Below are experts of layer 2 (counted from 0) of a mixture-of-experts language model. Rows are named router (the router's row for the expert), gate (a neuron's input weights, with its number), up (a neuron's input weights, with its number), down (a neuron's output weights, with its number) and show model dimensions 576-671. Each number is 128 + 24 x the weight over its row's rms, rounded and kept within 0 to 255. Numbers have three digits each.
Before each expert's rows: "mostly gets" lists some tokens that are sent to it at least half of the time. This comes from a sample of Wikipedia text that the model never trained on.

# expert 3
mostly gets: ")", "]", " *", " School", " position", " Center"
router:102144101154142127187119166096091127156117117110120194099162125125136117134145098117128148166094138174099100127139103113124172119107144151129155119175161113084102151146154122103096101127155159101128113065082098175094146150129113115148095131136122113115130124115126151080186099126097131103
gate2:131077141109131119153182143116163151147141161108097129144146130094108106147175146075155132078108111158100115142123094157153114121111114126127200186123137126090119118141097112126112144111129109177087090155119081096122133106143092103106148139102112179111152137148108140154101161118142103150
up2:111140147093146156189133150150120149146167120099106115164134101130082121128159155071139153112113146168121161162083151126106127134106155153143184160105138126133088109094098162115120125084118141149114072186120131123155106092174123053132109145126120139079169136136124156146119148151142091192
down2:105161115139134086093158109133125168160139145121189112132104154118100132140134128108111110118141141123124137139165113138045117094168129124131104109115139116134098153141121135141135134094126095112119139132112142096131143123085133103119125157152110130102163158126126138135162096127143092077
gate3:117142078093140106134121119145139132117103149091176152076115109090098150098083130161093112125139106103128097127140122174115131133124123149138112145141140121094129125141160118146128169116117112149140129115099108124102100119136122160098114122120101088142123150142105154157117137138102165144
up3:104139097089103136126119123141108096136148150112174148125112121154136131110114142169096127107131072060141122113098104158114144158132104134132125126151122137118120066132167107132112163085146094092129139133122169121104143100134144169133141101133130054108116156176099098104137148141122162130
down3:118091125089105133132123133126162128094155107149126143162150142133104164161150126130119164137146109149130144159148121129116104119120086145122097099113163117167104131149125145142124131143117131119122117131134146148120157131106112161127131118134150168098161111132146136140132098152135148134

# expert 5
mostly gets: " and", ".", ", and", ",", ").", "s."
router:102113121127112169104160076157122136128090136179120148106157170137095141070154124091150146144118118110078147140104096144137140107115110140114149130132113155122118103150115144112116120113127154152123111097163122133106135138163128111154152119105158179136115162103168063141112137164087125161
gate2:124134099107071117142114174099097097156100139170116090108106136114112121169137126106138123116121105147125119137130102120130160139088093109155085137126124114068160097116119125168136146103119082134174121126099090138139059150137164085113086146156166163140090147146108123170084153127097122142
up2:118090171139075180123141151086099140140143125143125100108112128137093085153164131107148121131175085102084117163116102122125119148115136150144106129143105152130123136111135110105109124090164077116149106149091114122127090117092136122093082140114187152137055129164143130141113136104105132155
down2:128137140163179086102133123162140152133163124161106158142127142162156126107133108154160112128149134107108091123107133100151120129121161116115164095134150119166128174112126153082107127132144152124126099122120161104159201148093087133126135137117167098123127106132115152117153132138126160111
gate3:144143118137183172111115146087125101141141078164137120155102106084147105141100160130129078099120142130149178124107130063096107114161141097115133084107122129150126136125118167127139122139106142153117154133072143152101134125126099136184109121092100126082149139166175165139146157137157145129
up3:115128110140139110130152128111106129135141130140118106140127138130101121120106173114117092091113113144189166135143167113107102113171104139116107127095181141137092106123145099122171096135095096108146151124105105111178113094115102116150116147149081120112095122092154092109095134129121100136
down3:107114120173107095170095096133109133162165115113108095151105154152133092105132143090128130128090127138164124143128144168117118158109104168047163197122149133159104133130153107170144150141149105131139147117105119092163158148115135135116123152149143139141084163088107087130113132106171117124

# expert 0
mostly gets: "% | ", " January ", "In ", "′", " In ", " June "
router:163150110128128106109096123138174154152129114121078119121120152155121119106110144128118123102136164111106165130132108129098131105122153139156135119153125138127102137138127119129107144106104148133118131166097127090125094144127089120116111120155115116146160165136129188175158126181096113155
gate2:109126069133096108140142138065155150112108167098162100142111127140146108167151122179162146123135089167123158141153141141131177135133151130113101112104121122085136092124178145091142110130130101136155166151107127147131126123145195153081138109097082177097095120109153112120117125141118101107
up2:130158119101102143165140082089155100140111104134149108097117086104145114136127122146135134094083088131122172123149109148130155089167148136161127108150168134099151093139162132125136169136093112115089154147125151131100127125136161124092151117138116147087117126094120121147167171151084132099
down2:128135171117152106146142097152135086162160079166126136120140146158111134147164137125166161103134133098106118111166115146150092141106168136089141152145150149151103133150104137135139152124130129133115112122113166153154128173083139121167136085158178121126169145106134101127130123136128129150
gate3:089167125068163156087158132183104108114125140116110142140125131114129095112084125091116138170112108143124107081102158151122188173144114125147044115131125154146124116139137128094165114120124149165099094095117090143155194100134101140100131145123122107126094163099106117146110142101091146113
up3:094187119102149142107135126168117118127118109135104179133128111092102097125077156138097127164113122094116117088148147133121191126160155143188067141153145127137096154131162134109132114105100155152112116110136057150153128118158144141103136108150150127132104182128118117127107154131079109123
down3:173159128103083138166120079128177156169138103109124158130115125187137103096125123105129133150127117122177137100144110099127132109138150136186159180122139115104137146152115133145117153145133103094104154128169125119131153110143117141128191142140137138113117138133151126155136126108122121113

# expert 9
mostly gets: " his", " their", " Her", " His", " in his", " her"
router:152124124159098140103140164104099097144139117106142139127079160094093133110108097127144145130116141103179144129106137115095134174170110106148119137142125070151140148169134161091105129141117137105110142161129121135111139140163116129155141116118127109152126144113114153119120151138162123135
gate2:146129094083104104137103131145138104131157098098093156145116181130167137175096145118099127128113078105155110157167171118133121107155130114109105153123175165134147148125132186129115132096134105170167101121149102161142130072130135118113183083113136127147124124125160157098145156105113095137
up2:194151107116105146162111151104150123109134116068116159115129152125155132124141135145132133158155091137155137157171151166147149101148122160119156113100166106151142095113160137080121147092115097172148063137111124129148154104145150148121152108151121165147090117089118136147097160119126116143
down2:135112126162132103082148132125138120116142198123145131127145100125128160105117138138160133127117132122153130086105126135128157122144135131081136127129087097102147151138097089131156117139102148095138102118153110118126127120139154108103128082069138109191154126120118140133109140145134125110
gate3:134146129160106144110103097141086096167117136118159099144105154120123127148120114140146162114100158179163101125170108159108085145091093079128112136095102139155143142130104139121167125135131136096144113085142114121177131089101139144099089100092171172116122119116111090132150129112124114101
up3:127157129179144130110116125098090060142112120137129108117067141118167107143134139104157185136157126163187164107168108162111120171139120133156099098125099144168151143120140137134142112171112134097130075106110129119148125123126144107113077111077176129137173128122106100134118134146107120111
down3:122126142129112101109130181125120190172161128106113161135182122133107120125118122119139128100144127145140154160104078140092151096182168147151133128150133086128121124113141119136072132144123154103110142123089120126181132117123105120156138119169126103129110120105112122102120129156179110162

# expert 1
mostly gets: " in", " sh", " sc", " in N", " con", " in K"
router:131076131115130082169148126138094141100117151153104111127112106135119162145136146119151075109189120118108094130144163099176113132148061090128149178133156136113111092092102145125132118126174137128096094140105148106116142135144142129110176113118174120092149109107146147159171164097156147145
gate2:116108119100136151137144138139145155116154126135160102089128178146110137126139104134129132114142129131169151139134140114083098112136086142132150160137099119133113150186097120111148095099094159162113115121153149118129141116136142122137121137111158094124124134112143157088094124148137137135
up2:113121079069155098092120151139158142146164144176102096095165155137116136094090137098123172146127160111122117125157145108064145121130101134185133140089116127096185151120151146105172124132102132137124136107124136155130153133138133125113134141109139117113178139100121154093153130133119130128
down2:096157135141111128133096118101132083136104130131123133148153112129125108117144123137110128115122113122085128143127119140131121151165166147179147095181148106116136114103176164171164139159102128117159176110151136114164104150106140141126112109145114148158120127144119126100122106126093117107
gate3:143096129138080137137116151132119158125165156155116093123145141117152136126110131102123147144132138119154126134152156121138141170143126152139095156146159150128120138115139168162146155147144133128151082111107118146158097156120092083111166140114128102086154112091112147157111140132147121128
up3:106096149111128141139145119140100141119103136149166103099144144117135154150101152129111096127174106162149153144119124102143188144148140087187118152111152130111131143101103128165119173131131102133126135120138102130105135125093135099139146125091108105113116114149154150144117136111154139135
down3:121134110134108110125122135111155150095118142135136136141121116145110157135122130123161167123143066142129152141158123162101146116122109063145143161139099106184112098087087117138098111145108140122135155112099132109100126132159135142122140154137158150173131109114123104131165090148100154119

# expert 4
mostly gets: " |", "| ", "|", " |  |", "% |", " |  |  |"
router:140168171108088118142131128124165127115108131139111152190158121144103137084073155122119114121113117120156116136116113141155153132110128145104127134132109116099110106131107117138175120142089061142102118134131110111131095095144131120137155109126116112154063079149160153139111099148144105110
gate2:084108138136110135103122098145140111097158161112143114142136149144145145091143107119151151098180129139173106113156115132066115110102138121149121149150143164133147154192138102122116136118126172111121094126095125126138101119138139130116115126124132167163125090111151135155143119096128098176
up2:134142112150099097094130135160155137128130126121120143111115104120165167127101072121138128153150128144184142101141124144082138123109118111132131115122143148086145131147134073121151125106143157128140131114130138143111100133100138132117142133162135135131115087106146110137153112139097129161
down2:188142098108151126108131127149150120089088125144135155159088104082164173171097091175114145126122140123099138161087141100117116145097129121117109089145096142094150095160080141157135113146178129100134176151190123143095127140146132152133147131131127097082112158143142122156153117156147176137
gate3:106124095096160146091110125166141160124136160108137091154141115098140121138064111145151105121136089089159151107127107154084108124165122132129126133171129137126163083154113123114119161121126155160122111127126098105121121160108134136133135123078091127107120108151121104129119062146145053118
up3:102148089090133149086115126151141180149155155101126127121117136119128094114104102118166124137172113111173144103140113147110132139153149157094103138141090121136156084119112181104127139130114151170171125120125123095127105157146113096128131148094120115136120108163157111126131109104142054133
down3:091125166154116143140129146062097113147149123045153181141130149134137084138138136119182138143138134127122113150145153102139108177122104120175140131096154149142089151134139101169155150071140141112141154137106133138139131119154119115097130126165107162137128112127088121129104144165130168106

# expert 14
mostly gets: " trade", " tax", " material", " love", " evidence", " religious"
router:093093148122139139101159114172111086098140133135080082109106161128145120078145108140124106107091140130134120099123153128124089115098169110120101141115118150099135102140143116135184101158130129136145119119115133136144122123139112198126093144108133107101122154113104125139104099085116159114
gate2:119081141111113108112110151120114125118121160115098146117107117114131145096124144113155116150152143136099134121147086097095112122079117134103138130124126159137152118132118161122177071099095125135104145106132116136119109110117137130140117171134140132157146078124145111123144126147115111145
up2:148113179148115136109111108123123150103160151112104142095158153118108130118142133153117126104151141143093170106117089103103114114081143111097116123107164166127127140112143145145158083129108111099113110094118111114146108092165103143130104157101105121135140125098107134122139163178123140114
down2:146165115119152126150157116152115131106170086136131140124121121120128141127121144160125127119159091107105116149131174136093123136139080122140130106141172052113088123105172147113105186097111145134135109151121121085107170156118153110109097117111146112135122130129125115141093150118111152129
gate3:116100106115117126158150127137135137157102122095121109148121139125133126100126103169111106173118123123124132129106108123116116093139144117091166146096153143140127108098128111115127135114102127098145134131105095116152125165150102163151127123143160141159172116098147151134164124129093110139
up3:162137121099132152170128127108159133153122134102133125122133141140145104087154099138159141130140174164165109136100094101141110149116143085100160126098144106122132114111099124107148128140115132107141138082172071106154098172131086138113122160112127176138138162113143156134148141098136131118
down3:118178112142156115073140124107152168155099143119140123108114100163141113129092113083126090117134107120122139094136105118101129118111092144136118132120120084157189121139161116055130149163169156159153113160183139179104115154145150137135158152103100159094121095139113147120077119141149149150

# expert 11
mostly gets: "ing", "ning", "ed", " Committee", "s", "ers"
router:138143160153082131176130139121103142120136141135186118136157110128134106125088098136126175105144103141148085117141135158072116122099126153097123092084127110149130145128166126155131157132088147101155146102143112102152110132131120132066138124130100080089186134127102110095066096122117140116
gate2:101137088136149145139113122141124120155120169138152122134156141073160148084125134118157165143140113153115126151142112122168122097180131111132109112102105107125176154090155120138143123121102094135145112135172176160128086097104136109150133124115103151135137090140111140119149124173149150103
up2:133163116111145167116125101124120089125134145138154149151108163085116140075119147156155150102116122139120109113136162127142134101172124116140101128054130143099142095105135124120146137142100139168115122147119138134169095149108160110115141105148124145153120114120133120120114140154128124109
down2:142148147131124132135151149111117088074126109103108149148105108134144152158144112068124109104065126128118147133101135121118107163092103134126131151161202128116103095143118133123120097081126164128117119103088087156134144113136127136166143110127189131133133144124129138132103150129103186142
gate3:104133191104109121131099146150149138128138094142120140122122112141162135156174116114084154162150117179138104139089159134120151128125133113123120118107163098074153140119108095143141154138188125132103136161139114138159091136111101123099107146122096147123149138096150133156117155129137149120
up3:124098180103142120177082146150146118106143133124121110123155118132158145115159111113123104111167140158099102171088138132132080158103164155105139144099124091071146117134098154121153145157122131152105120152087102133146113124062100121141157137118127109114118120106167139118097121146111128151
down3:105120140132147142138151156146136152111109138159113128105100126108137079111104126137140069125126116069115132134133099086138110112112149118124110174138124126230140126149170130114133093115131113094167152140138153128173125116173078087147116140141170079153092133120119096124163087118099059090

# expert 10
mostly gets: " in the", " the", "'s", " The", " of the", ", the"
router:162137122122185102116101098134147139138158141099112120093116123121141155154140158174139118108125127131114155113131124127142154142161117113152116115143149145131161104121120092134115127167143153144156114141092137158128137122141120112132141099145090128144126115134154136103112192117088173134
gate0:138129137141130143112124125146108140102126142130114130115120143115130081135090101141109143144149104089089105114089159123128115160124143121133148105121117112111099147109108119164120120115108126151182126106115163135108043148194105150113103124170164149112191153133121140087130105157174157140
up0:121080144129126167155109130159111119149121107130152137093152117154110107147101108124115131158150125102137122119084136127146081140147139142149109102118105102126117149123108120189080115117100129115121144102106147146089049179165141162103136118133177111077186133107111114120153129134119136153
down0:166127107085092129057128143136158099118123091084121156144165110148140146115126102074172094112086141128122150093119128127126155165133137109092119127132120116112146137116160140150135127110124084116078131139119147104110140128130098120126118103104139109117093091120124121132136123089105137136
gate1:159155117132155147084098093124170112139115139105125096152121148151163148101121081062126099147111133101077150136169116148160095140135103119156159102129086113134120094139131143126118155124150143121100124125151092166163108133112118130131107107120110180149141173159123134131097114144138094165
up1:125168126132161125081092124141178143118134151092134145136094124115143111086161130138128120143122120072097151094161158155154119153094098102159158096125073139139076116162103148139128130118147135118102101144123131116161090125079128143128095142102141154163117170137097144129130172154093107143
down1:125133143111096142101088103090110136090108119139139149125143105107077103141148141151130123153116094124154161131161108123162140151112138137103101108111121172086137141167132111109121089132092136102121118121132124159154100135097108146120106122144149117162106156165148109084159114119149112096

# expert 6
mostly gets: " was", " is", " are", " were", " to be", " not"
router:099125125131137142139110188108105142157131083133087115112120142128126115130168088083143141137138119125123127139107102163137133083150156139118153115123109160114160148121084106156119136147136086173160183126165097097088152137094153104093110117098158087139154106137099129128154139153129106145
gate2:096148133117117129118158097154106125142177111146156100178121145116117156172117137104113118105127098089147161154154114116123120128122109156109106096127113106121136159131110163133166131132131101137139193145111120113129177087124098171112187123127142108095165158113102140129091127131145101095
up2:094116150134126113135146115115131163160166123141181143199132195158114119146165152085105134139169110140119129161132132124113145116139126136120127083096134123142137170127103151105179114125095104134123184167149113083141160111156123162103179120147116090110129141113097123083132138119107126095
down2:128120097148109118147086119138117121147146161131115118105201084089100153108184110112101115122118098128131109117123131101153133114142116074143122142152133127127155171134106142129090145098113118085092138105112102130128123098128141161138133145142115065103080119133149112085183166178129160115
gate3:142089124145192117154113134129150132121111137134127133143206112137157151133154129112116127104120126149125168148126145148111122106117148148113088153096132127117152082150156103147113125116122137166166161085106094092114167121145176181110136155121175147131151107101131122092129164123102127100
up3:136087124154189098162156123142139109097138138097122167150177121097131111121170166120109134127153146161123151133112158148093103115140106127144095162146107148134153129149165107137121126134090109140141171113154121135155155135086154150147164171118164143132188147128112151088123152104094114074
down3:105106140156136116135133122102130156092152137148088164142097109138104137114104107139143134122141109111100106093096153131121164149116114114154184137116116152124099144104096150128139128122129128118102104176140111138136119126113123123136120123143074079136112146178137151107123123110120103130

# expert 7
mostly gets: "-R", "a B", "a R", "i ", "o ", " Ch"
router:115146138117114119166111150114129128145141127138147128180151100142137137131155129147112118160112127168094139176119127097138109135125170126104136119119176107112117166132132122129125125130123168095113157128110165126121141123146152104133129189109124164144144165117127096094126098154180142138
gate2:094122144144085106122113146085151158088111170156110103122134155143121178123130152134162101107124122059134116114128125140122114100144073104134157085149138161098104119127100123106123098112134127120138133165106169128137132091102136108113159118101102123176143069123145135140141103095133153103
up2:074120148148121116167120108106153099145118107114126086136134077139126141129156137133133116155132158099122112135133115138152161147112152080103127135112151142159119136130136144139105135131174117163152096101156137130187134092120161115125124113143132111134178131166107134153128148116118097101
down2:122132154166141116099153147151151114123094084135129160119120118121172117137099165107098111114142114136150120123142098083165145158133133157110099117159183071145141104124132133126106142115118112111116159112116105134163107088102119137152127134155177138135081165150127137140125143071149137142
gate3:140127130149117137154126135142107123155095116137120119144170131090116135135139155128096156103144112137137188126122113095140146162123114175148166122137125138168139084173130112136144158133108133133085110140099102147116098146135167114136140120121108165080107100111118130088118112145139082141
up3:122131128078123075149071145142149104155115133117122096137145170139108138167066152147107162147176113080154123155128105151122138097112091148134150140111162136134139155143145127119140144103077111142123158136190097122125123127116159126089108117136154122117149113122128157100128093133116122167
down3:145159141114140132123147103107185139104089109122143146137127147142114138138144116075133129163149131119089070133128171108148124110101100136135113168092147092079099137154126127100068140128174161165128069134171136150137156082130172138135137132113137118143135141130122140130132169099140177110

# expert 12
mostly gets: "1", "2", "0", "3", "7", "5"
router:142158122117142087151146081148139149125131102168133111140108112141173105156117132100161105132121162150107108110137101128160121111069134115143139135122121094122118089064156092166116145082100160104123122122113147115111135143092121139127122141160161106111142136114104118125080144083102112082
gate0:143123121147138113132168147137138133141124136143095146123118107103104120096126168168142171168109103138068178171183134105122069162147118149125175114106130141117152126149122147070148172117082149120137126150094091084178107125147136138102145137132113120197111164148139121153100121150138137130
up0:105141135109106133156151121125137092132167126096162128136121111105115154157129111156102133156078144164096127143152119128154079136111124167144160119160108092146147122157125156115144155111104143104110149105109104131162135151140120116091080097163114135122123135137161136131142088172135097115
down0:142156155127083132142129176156123109098134125131181102140129122132131119146132063112151102097135125112142104137112142115149139099099165102160095118149143127165060153102075130119107111095124144122112182128140154095104113123092126127156116123140115104130140085125140128121136146119124125159
gate1:107111099148102166156119123102132127126126128123169115118133107122165135132125121110109127100119129164087095161168081080104164180132109102131109122152122147141126136151120147122162118173129093138139119131137115120122113132075143135138148124154137133102075150085109125164142110093131111136
up1:086132101143134114143175093137131104090127159105129101135184162114139113173118133120126153115120124160126111152151128068139114181100131106125095159138114139119143144160093121119127129118120083144174131130107116097095126115128142138117158111132165118109108157124121110101109124098137140118
down1:133124173112150135106149095150102049149150161152115117142171128188117127117074118137137143114118114127162149153147142136145133118099166152145130101146097124147145124103123127131097143077121149143137133100118123131128083132174055133124136134100133112139188137163071098114090125110092115149

# expert 13
mostly gets: " he", ", he", " she", " John", " William", ", she"
router:113115092118147128128123153080092112152082090127169125159149100141162129159183118128091143137130076149125125147155166094121088130188164153155151142086130103144076170177140145128116095151138134115148156089156132138142153116090166125128130146113138189142110129153122085101168140144203087105
gate2:136106129137147136121143110089166118143097106160143121131079162135129160129135137132101112121111151155146135144131162088145115132110143135160122152168077143090157137134132154161113123134129117114138147066107118135147161126094128114134110089071148128137083118109113132144111149165140109094
up2:154088101092139119097146124112169164104118078152120118119131153116155162067147180143146092114107102130160102154128119091125123134093120158114124137147073147128160173124095122127118114128106130109152135123104133130106135144119114108115116064105150101139095137083144104155168111181144118121
down2:126098158103131145132126176133119121100152151139129100067142111133170113147151141104130133141117094145119136096098132171137136126129137108133146146094140165142125139081120130053116100128130111137108125142149090139159078108138120122117155171138142156136111168106148163145106097129100141122
gate3:137128129168166146153139118089089135106114127166151082145168138134141101119092160153134083156106099118155072171102095133165097149139159141127171130141160156133106106140135141143147129114110128116126109140119143157096107158139151130139137132145138174141111169148081168051096118146123138141
up3:109115133137153135106105142105102168135152133143155105125178156147166149152069139109096071151110123088158065149142099129138099154123141164136146156125167150140104100135142165172124143148131119119131128140109110140105112123105151129125144117137133115108123148180105170039113098157121145134
down3:152103109070097099124138130148127124139153138124146150114104107119103138141156102113093139131115157172065152077139105087143149173098155099108111145166130075104149150102147152154117118100187110151150130140115152111151104135113144157068139137108120085097162146124150112169134155147137077079

# expert 8
mostly gets: "–", "/", "- N", "°N ", "- E", "−"
router:143133117111125138084121141141156151077139135142149122122123134123100141141124121143114123103127157143154148085134153113146125190161147134086099122123140146148130109089111110140084140110122126108120127144140104161170072116133149156151156111145148139151103110122131151152125131133168160138
gate0:128090155100103135129125125137119119139079149144109122111140140107103105135152111125145173126136156130158082122138098149127114121076156129107128117133119183075135140095140112164098129139115107136160135102115185144091132119135097100114147095096122138101151144129130161170127143077143154118
up0:119145164141115138135124136068157126120103155111093136121135159094147117154112126139119162164150133093140144119147083141081089141100122126104150152112128182130125162097117135129122155148093116150153149142119152148119131117112165136130108132119142150115139143148107145193124095098142117142
down0:185142134135131088154112103086138129087146108092061146167136091124103161146125115147156066143123115111122109119135121131137149116145122090121171130130133102149101128107121112102145148095130178124099136150137139124112122150135176114080141140138121126105126136113178107144136138127139131152
gate1:111136124168136120146072134073089134129146122156137117127121097108098166114157107136146146104124133139125124135155149138099104116124143141149100122101150123137134113117119181123100151098138146165127122088134123104111123095100126174114123126124110134120121159182181110169136112131155143119
up1:109138125143063158115151148063152130134138104157112123153124158131079139121170106115127136107121164117123099087126141115112113108140126142113110124093146159160103159119097113131106112117098163125132124108136117113120089099131167169149111128142149143119121107159158100116148126125145147114
down1:099125127088105104137149153135116185135119137163119095163107123144134116111103117148104128144108150117134111119120108174144142157070125143163142163074148104122124129126177144135154162150130133126143102148132123116131146105104125110139143149127165131168100138093079090137140187132087138186

# expert 15
mostly gets: "\n\n", " \"", "In ", " | \"", "==See also==", "==S"
router:103151144143177168067146119144144116095168174096140126130089115117152117168134167149120148177148124123116165140132153161107135128150109124131123118119131115173147136076137166126150162092155148146128095156161153179140109139067130104144079135151109139100094149127141151151135137075159127152
gate0:114161120143172119096150148135139062145105160117097091120154166117186171143084168111098138134130095069151161106105100149128151130112101122105127081133138150122116096121156142104152115134092131141125129112123153191117124129122101145153112095132125135120115109133138117116116118131131097123
up0:171120129109149121150163134109131099130070144102072145122136119119150198139113117160090187115081147109155125116101103121154124116106121124108103121116098149119097133114180153106176135129071117143128100087112162156091099157116109134114084118139091118119135116105134164108116098112125132151
down0:156109120101105109138132089119154118151139109116160157161118107131108084079135096110106142121137147143090176161110105154106128128168126123113106167135136142114162132091115135132133137127102074122104119125092146132153137129155161117146146194104103112088152105123115149108084157146084149113
gate1:125075144115144160117114178113134112149107164147114132115126114116164114102125102149107157106153121195135095177161117168133144136110142169120134137124144148098129155150117101133142110103111090161147079124152122162114133138142150111097144121131110153139127140104064142102128122100092140137
up1:129102152140107144092130106166110088148154098121090157109126115111167138098131119105118149108125136108143113119135111164157133064111128132113117145140114172119141094133131143114108123125104094131115128104133086132134165119073130088109135135132121119133135106093113120135159121113108177174
down1:083157103159118115133141126136166102131156106090157129128102102095116129116157156115126123114144131103093120102135116117174075134131099120125131167149146131141097117124104159161130125161166096122158155119116125144163157133136087129087137142142167121113115143134079115148130112156132153104

# expert 2
mostly gets: "021", "020", "014", "017", "013", "012"
router:164131071156134144123103166091118116157126089093177128116122137137100124160109141141119130122125122112139121103121073123138138117107090093153140123103114168127174145122120124103093145108128065152136139142154129118126141153142124145154145113123126131110141134164080093107111093107096098127
gate2:126156153128157113144162127113128103120143147111114090152153136073108133118109130098138128114128153074136135138112135143092098115155158159168160139099126154151095124115149155102140109174181154151168140086120139123142120118176120145139177146082134118126163126115147114133179154106145132112
up2:120150155121130141137179112134137100109100142121110108156120153085140107171127133144154092125152136091139151101129158156081119110112136169174150113114164161151094115126137170128125129136144093148157121128090119151146168132132118138130153141119134151113107120105136116127163121099145121141
down2:119126120113172146098139123117138156095100128137129103112126106138128096096135110117149131120125116140105080106160139113171132125131180115102124097119150144161134156096124148159114113077137138125131096172115081156155092122133131140145135135129148124125117094142105135166158152160127140175
gate3:123183114165101121120140148117144153142152109098150121109104119108143139102120126143171093100168117142075136110118123133138127061128138107143159107097121147124125140151140107134102145176169173167121160106144121161114081149165118144118125145124134094141105149151127134107126161108117177163
up3:117178109100161158110150122146144183109173154098110098120137168087105102128107139147138121088109168142116155087152085131160112120114117132133149149132100146159170131122188119105135158152161119135149116117139112148120128121136104143155124155118135110155136111149124155141102132119151178146
down3:089095156100134145171112076121111144164122123105111154120118127108125127145112149128154141114102105111126116110142164112138117132118108092128122133169143120174116138121126117108128118124131122131131110157089094125141170084157133126143113138169102169149146146075128148161152120128143091164